Weights of a small mixture-of-experts language model, trained from scratch on English Wikipedia.
Experts: 32 experts in each of 14 layers, 32 SwiGLU neurons an expert, 8 picks a token, a sigmoid router, a shared expert of 64 neurons.
Training: a variant of Muon for the experts, 5565 steps.
Below are experts of layer 8 (counted from 0) of a mixture-of-experts language model. Rows are named router (the router's row for the expert), gate (a neuron's input weights, with its number), up (a neuron's input weights, with its number), down (a neuron's output weights, with its number) and show model dimensions 0-79. Each number is 500 + 50 x the weight over its row's rms, rounded and kept within 0 to 999. Numbers have three digits each.
After each expert's rows: a language model's description of what the expert responds to. This comes from a sample of Wikipedia text that the model never trained on.

# expert 18
router:490452578454495487471532551495486515577521490545385515593461478514486510450493461519395484452522462502473575543581522562479515448473393462498557524503480454421538539505421503476536494521508443446329515557479572543630426473538507574569514506
gate12:529449499463486482500386504483436526616451515586452434498500501479528559532405477527505522492518408498507546525517500487562494498488434475606545444488552534512539516519463506471549535521386436527463469442579452537576445393545532556642445523
up12:562463439575554442487511513486515530478553453479475420581518530468491518465557467496517448581534548536454449566472568534522460594436488459498591429545553531553464427512494608468479521486583495522631424494579428567501579417517452569486504472
down12:530387448415491483433483402459556484415484569483515483538537506606582512445507500514559580535512441456507582457507507500510579538607575527465510524512493512387408554543474461519487469473547521469567571460487467450506455485553518446490387576
It responds to: Pronouns and personal names. Subject pronouns he, she, it and first pieces of personal names in prose and squad lists, like John, Alex, Shehan.

# expert 26
router:532548499537519463454534488610448506539490467544466505510499583486540586502455453585458400477407540522432508487566442475392480519535545424409563500534488463542542496462512537463441528501511461426531454537458405557605570456503499543510472410
gate0:558438388441496436533411516558528546583521476512491455492482439519436498498507511476433503488531442405421506540410466490411480448571493435512510506485532535574467416448510581421517466356503423495520546619376502504478542499523468474520475445
up0:501465548498588622454524505445551562412481459565525538511487478524584452655538468517430445476511553499543404538511505442489585488457525500494558508443461472471416533584545442478547593494473533474551402492470506481553492442493568509545474512
down0:495565552472528610471502535495424522504552442488542456532479612520519537507424578559428383588455592484483517492546540496602579461518469440491527505497514537415533473496474522443496466499459491476519387524453384534536428443594568501529526623
It responds to: Determiners and adjectives. Determiners the, a, his, their, their, numbers like two, first, and adjective pieces such as Best, Num(erous), unhealth(y).

# expert 13
router:461570494536488442459473465472477539524501550455390517527499549573566610467586407514444498485441496440450479503470469391400456473446484389596570609467472469526486425505425515489481477496478525404547497520503497521439512478498506537491546494
gate0:439469506404513536483397487522484493454477428563532438456542608400484595521445504591541417509545486543486563502499504424484536544514523457467534535623481509523478503508468425524475605409515503371528517474614546379560500388544465537451494483
up0:509393505541424419483509476451523457455504505544489526417499602492458540519482476556459509443536481461479517521542523553470417589453493435462530521401533445504511407538575554571542550505452498474554523481591478549532565508589492510446503569
down0:535464504593596436564381522575453482514525390532510573504526458478536440511459445496482443463484528475508535524519547519447465502498495530450560500475458550515441549496492580464523474492539494570472468545439549555505437465417459473458409539
It responds to: Spaces before dates, table pipes. Space after "On" before day numbers in dates, plus line breaks after sentences and pipes separating table cells.

# expert 14
router:468535520504527511453521564514521521567511564563454540469557594452484456545507513586517504475597517479476500548521451463450392415539591576493584493517498488482425513518426579418543549556511467531498519496474534542407462456433449515511479494
gate0:437516494406533523503448521588491485497558478520543588472459534480536439484481498520490415451582470374400513505506593462460524520543446622605472545397530570514515524548440489462518467501461483509458489558522521555503496531495507507574514562
up0:519508498615523536415544504494550496475537539503518541479490494469441530563464499611588503536442508626448493458437504505552427521410514461446548470438556573441466640525504522504449525503548465538555498416493409501557425405448562480466472493
down0:513508523406455542515497467494427440478451494508454503471490446530490403546525415433498519452448424490474523511590467591632602502431471491488468477558530570463515515488486552496539405542496548480485497484386508508463439486450488504542382476
It responds to: Verbs and object nouns. Participles, auxiliaries and object nouns in expository prose, such as made, been, used, known, weap(ons), efforts, election.

# expert 19
router:473536485496542484451466577547466522487513522568561566585573503560544526462537515502453435526450499509465524546505476471524523429486406488558568551473592473570386487519500516431576483543478566478494431580511527466524463421489420630541486607
gate0:612526483450526434474463517497474426520492560520488400553578543461507499439495526441480477527401515412410546482432485504489416497471458472493542486414545507465500397452449421494563504487503459508430499535475410532527505546481470458599493485
up0:479580482587500518590442449449512437550515496410557539483451554569484411552468397572524500433492547489520479488465484432548507503392415558516457511443481489506480430553496498446543509477499589540602524411552487445433473528577587491468379554
down0:473537579595471474552506585480403539555497528601532453547543559528550506462470522456492493547510530482489590487576524479528404435483520486420444532495482464446507537626462566489431419590564520512568473500499489475580471522530415474537504438
It responds to: Word-start fragments. Early pieces of split words and name starts, such as ri in Retrieved, ili in Ciliation, St, San, Mon, comp.

# expert 29
router:511523570492561403486600471439545571562549495522480584532586455544525513475464424530543495495462516523535551543480444466479498388499581493566476547452531469497582363427464509492490544415477537390527465525455520487480386495437423530528509470
gate0:480520470487523485569543479492511584467557485562474488492392539507398477520532447521528481512462540537684632577458525505482512498484476518491525536524468476619452488540403513526532524566480481380539549429487437590484489439482372491488464461
up0:518497477515465481543509564568530488495409543480503488523574487609553567539468545420560403474531541521385423461482510525515472512450521598497496535527480531486429480556539467437503420467582560541561517498406554551521497529569478572544489537
down0:518431427514489449513491502496528531548493470536489466486468551548575416483511482478481393435405399418441527518466566495509453403464402513536488559486569474480434507486464445520542533562522607460498524478460563556428570536468563409619486582
It responds to: Word-initial pieces after articles. First pieces of words split after the or a, plus he, she and quotes, such as f(ake), de(emed), sc(enes), cl(ergy).

# expert 23
router:424501535506482479519510481512510519537472524545478525481505552441452356518526569571487500465560483503439477483578465508487438449514424550504581468496465498469522538515442526397532556480531456460505513520456572484507492454470497499463533544
gate0:460547426507493612458504494539536495481532496510564493541467420424417497449541516548540420519458487502382437599474506497446670399527504428561589497550492551434470523567453500563529507446562562488452565404587483526498494514477460507462519536
up0:534519541549397524469514506511569536488463430593418574529511489404512490406430416455463500541500560516431519481484601506496500534454516479521467439531450479385544476416542513550503530540502537495447514563341510570513401545499594491590475470
down0:476468505570518492523448467491523556536494534484511574516451522472516490534584539536420429512503504480521410490484467520505412418571496502513498558477526529504529548538509498542499419453535466633392517465520460522470551420411383527426437482
It responds to: Verb stems, auxiliaries. Verb stems and auxiliaries after to, was or he, such as be, have, been, enjoy(ed), reported(ly), cop(ied), considered.

# expert 20
router:517563567493511540487402525518501477498465485474470494568613583538664514443512502524425420457529407528489480505520509537503469572472425480508496468510427512472477516518434481427556464516492486534364472518480548607502519424557486525613498502
gate0:434474506575483480474500526470496462555538408538386520528544507470480562467466540468436512505475525581474460378417475476536537444468478536436479469553514486546536468468431486542540534556416444500493492390432585486504494486453562407548538541
up0:534418587542464517382467405492555497584446451504544495502443551413507517510538485453483503490506464508574493437576508435424483569463445549443526428538496462566556535522492524536625505477533477550506523464574538547518500562524437432543482494
down0:449532493462507470612513471517517552557503465496463516508569496539464471516522421552485458442425463380372494519420503579551482462429499504497427491410474508543510505511381503524477459540481525499489515491481530513485458526474560502523519454
It responds to: Name endings, dates. Later pieces of place and personal names plus month names, as in Wemb(ley), Row(ena), Sarps(bor)g, York, April, City.

# expert 12
router:588521483474483376460428541554525515556479428546522571551594483602511486431519448520420472495468503447406579598566466535509563522439439466556518523563567449461515443549489519483546415500547512455489530507445521534485484437519515549550433498
gate12:512514523467548531505483528550510574393416406496511510492538485437520431438452445523430558578482495472463580568427518515526493489449549536541472528561457410447489468575520521444551455484495476503498496438549483535475503523459499518533458501
up12:498529473445552493485608484574518528456453443507485474507464492475501488521519480630461542514544501482550466422499489517476542469524635536525482545470478510574470506537487492486602490571450468483476545626442501471518479502503544458406597467
down12:496569526524465467512529506537565565531455449470524471404507484501405546608477442493568575447500544552417510521489477452498529480519516461539481486474536649497583474433532524512493431533477631528454499557493586570505441533509466542502396529
It responds to: Capitalized word starts. Capital letters or short capitalized pieces beginning proper names and acronyms, often after pipes or colons, like S, K, T, Baylor, Wayne.

# expert 17
router:433560496570458401578492521536503583515490478522511523462515533478486551563546431513456453516510517445500585481581443535378410506423582414457450475502565408539433422473435627433479495541486467458549513510499409506504421508445470494501496541
gate0:472550530522469498514506539540467607504499398504557415404484543373428502449555477535502490497563502547539477545584527514490513444463504451430507453505486458509506446477468464376567505539518540538613517426399421485488505472478499467490551487
up0:450493448445511460502513441571432579506589471527503493494471485567501426527505484531599438405469486447511577408543513518450557520460547517448509505525463559453488454472478480453550414514513464518563552486570360441511554564462434545400432458
down0:497477504515471577458427497489530493540505489445535465610532527467514431500501536351534498497467458503486580504444520547508505513567565573492609491479496456497563531528517508661511465521511527476383521518488458481451530559444491493468517475
It responds to: Tables, labels, numbers. Digits in sports and election tables, infobox or heading labels, and nouns like team, career, season, album, Company type.

# expert 0
router:450537566517462574555580615395469535527460475561475521584498527498504401379419449556524463472470518441480463534529494531460445426442545438456477455414455410481440456544434573489564429486458455388467480527471497469551536513497446554567467532
gate0:433476557452552490497544622539476470526475445559488568563534598484464503469471416520512506444472335492464476473513556481519474480422440540514487537459507455570462529427420495479498407536476516476420507480577530454426545519465488514532461463
up0:467490546537543480431595486504537442576575470490556499574585515563483532509516503607507519510478534577592438507505461391436529514592565559415493485500482461485481439548457523494499601467472557409563450412492434478509506413516546530428518528
down0:527462480480475524493501507521553527486556479509477553509438449499592469473584449454498414530466483517548589509474518539525479441424502470441554473485521540551563398456468545530501539538573526526376412535437596450403381412434532417477526527
It responds to: Table and list separators. Spaces, hyphens, dashes, pipes and digits that split cells, list items and date ranges in tables and bulleted lists, like "| 1 | 2", "1954–".

# expert 4
router:537523527553562497483451479518443489589520477532472443480522494477625547509472487502514516494585517532561583474527492544443346488384508494509514490486343427529526493481471588497528532530574389519456482514462430598510469458484478471478547476
gate0:544525544564485418516520496503492510527395484499500457386485547487565492418460413473519386499462554468541570399470537501458523600512495504537462481529461524557556613480454557520537535516550421523411488494497488543410576522461472514499574517
up0:516441476535469540492350503421475508528448514511518572488488527455397518479476465564476541523465455608530520535524459460570591453384494525508526460524545510522462578478519492481510575432427539529510449503476421544494532440446554459467573538
down0:494547479535438561539330410566493558526503496520511513509475451405552552528547561517473435583472541558447558547501489483495496600475593570465493467517503435556480505548467535544435503530562505411568444474527448459454606537530415413470492442
It responds to: Word endings and digits. Suffix pieces finishing names and terms, such as ville, burg, idae, ate, ology, plus single digits inside numbers in tables.

# expert 27
router:540514546511452577448472516401553539587465537565466508633466565572578551513389453513354472527530414526474547510596491537540442448472508459581559477468472521452585541444461517481534493444440400530421506553532448535491525515465425508607511486
gate0:547438526612491597472519457410534446479501554577494462638451489464569408540502469499548464464444479503455452569452437538430506538502571524508573464399508501507547466450555481456487479513442502519453480601524529479530542527469542616431496575
up0:535502534474453563483550445555588525477546505519457407506427507543507537466536470555504581612496500515437430420510452568584430537490575456485546412464500449482493397491475479420462490427450557569522495556452482508514497569550431475428610479
down0:513570498587539471542504499473485516457522410559482573490506604482439520512508402539472465447455527433526491456461433463521488546516471496475550527388491488439420497507461519404468469474413466452457534518519485481503389531589481586491571496
It responds to: Name continuations. Middle and end pieces of surnames and place names, and second words of names like York, States, Nord, Hernández.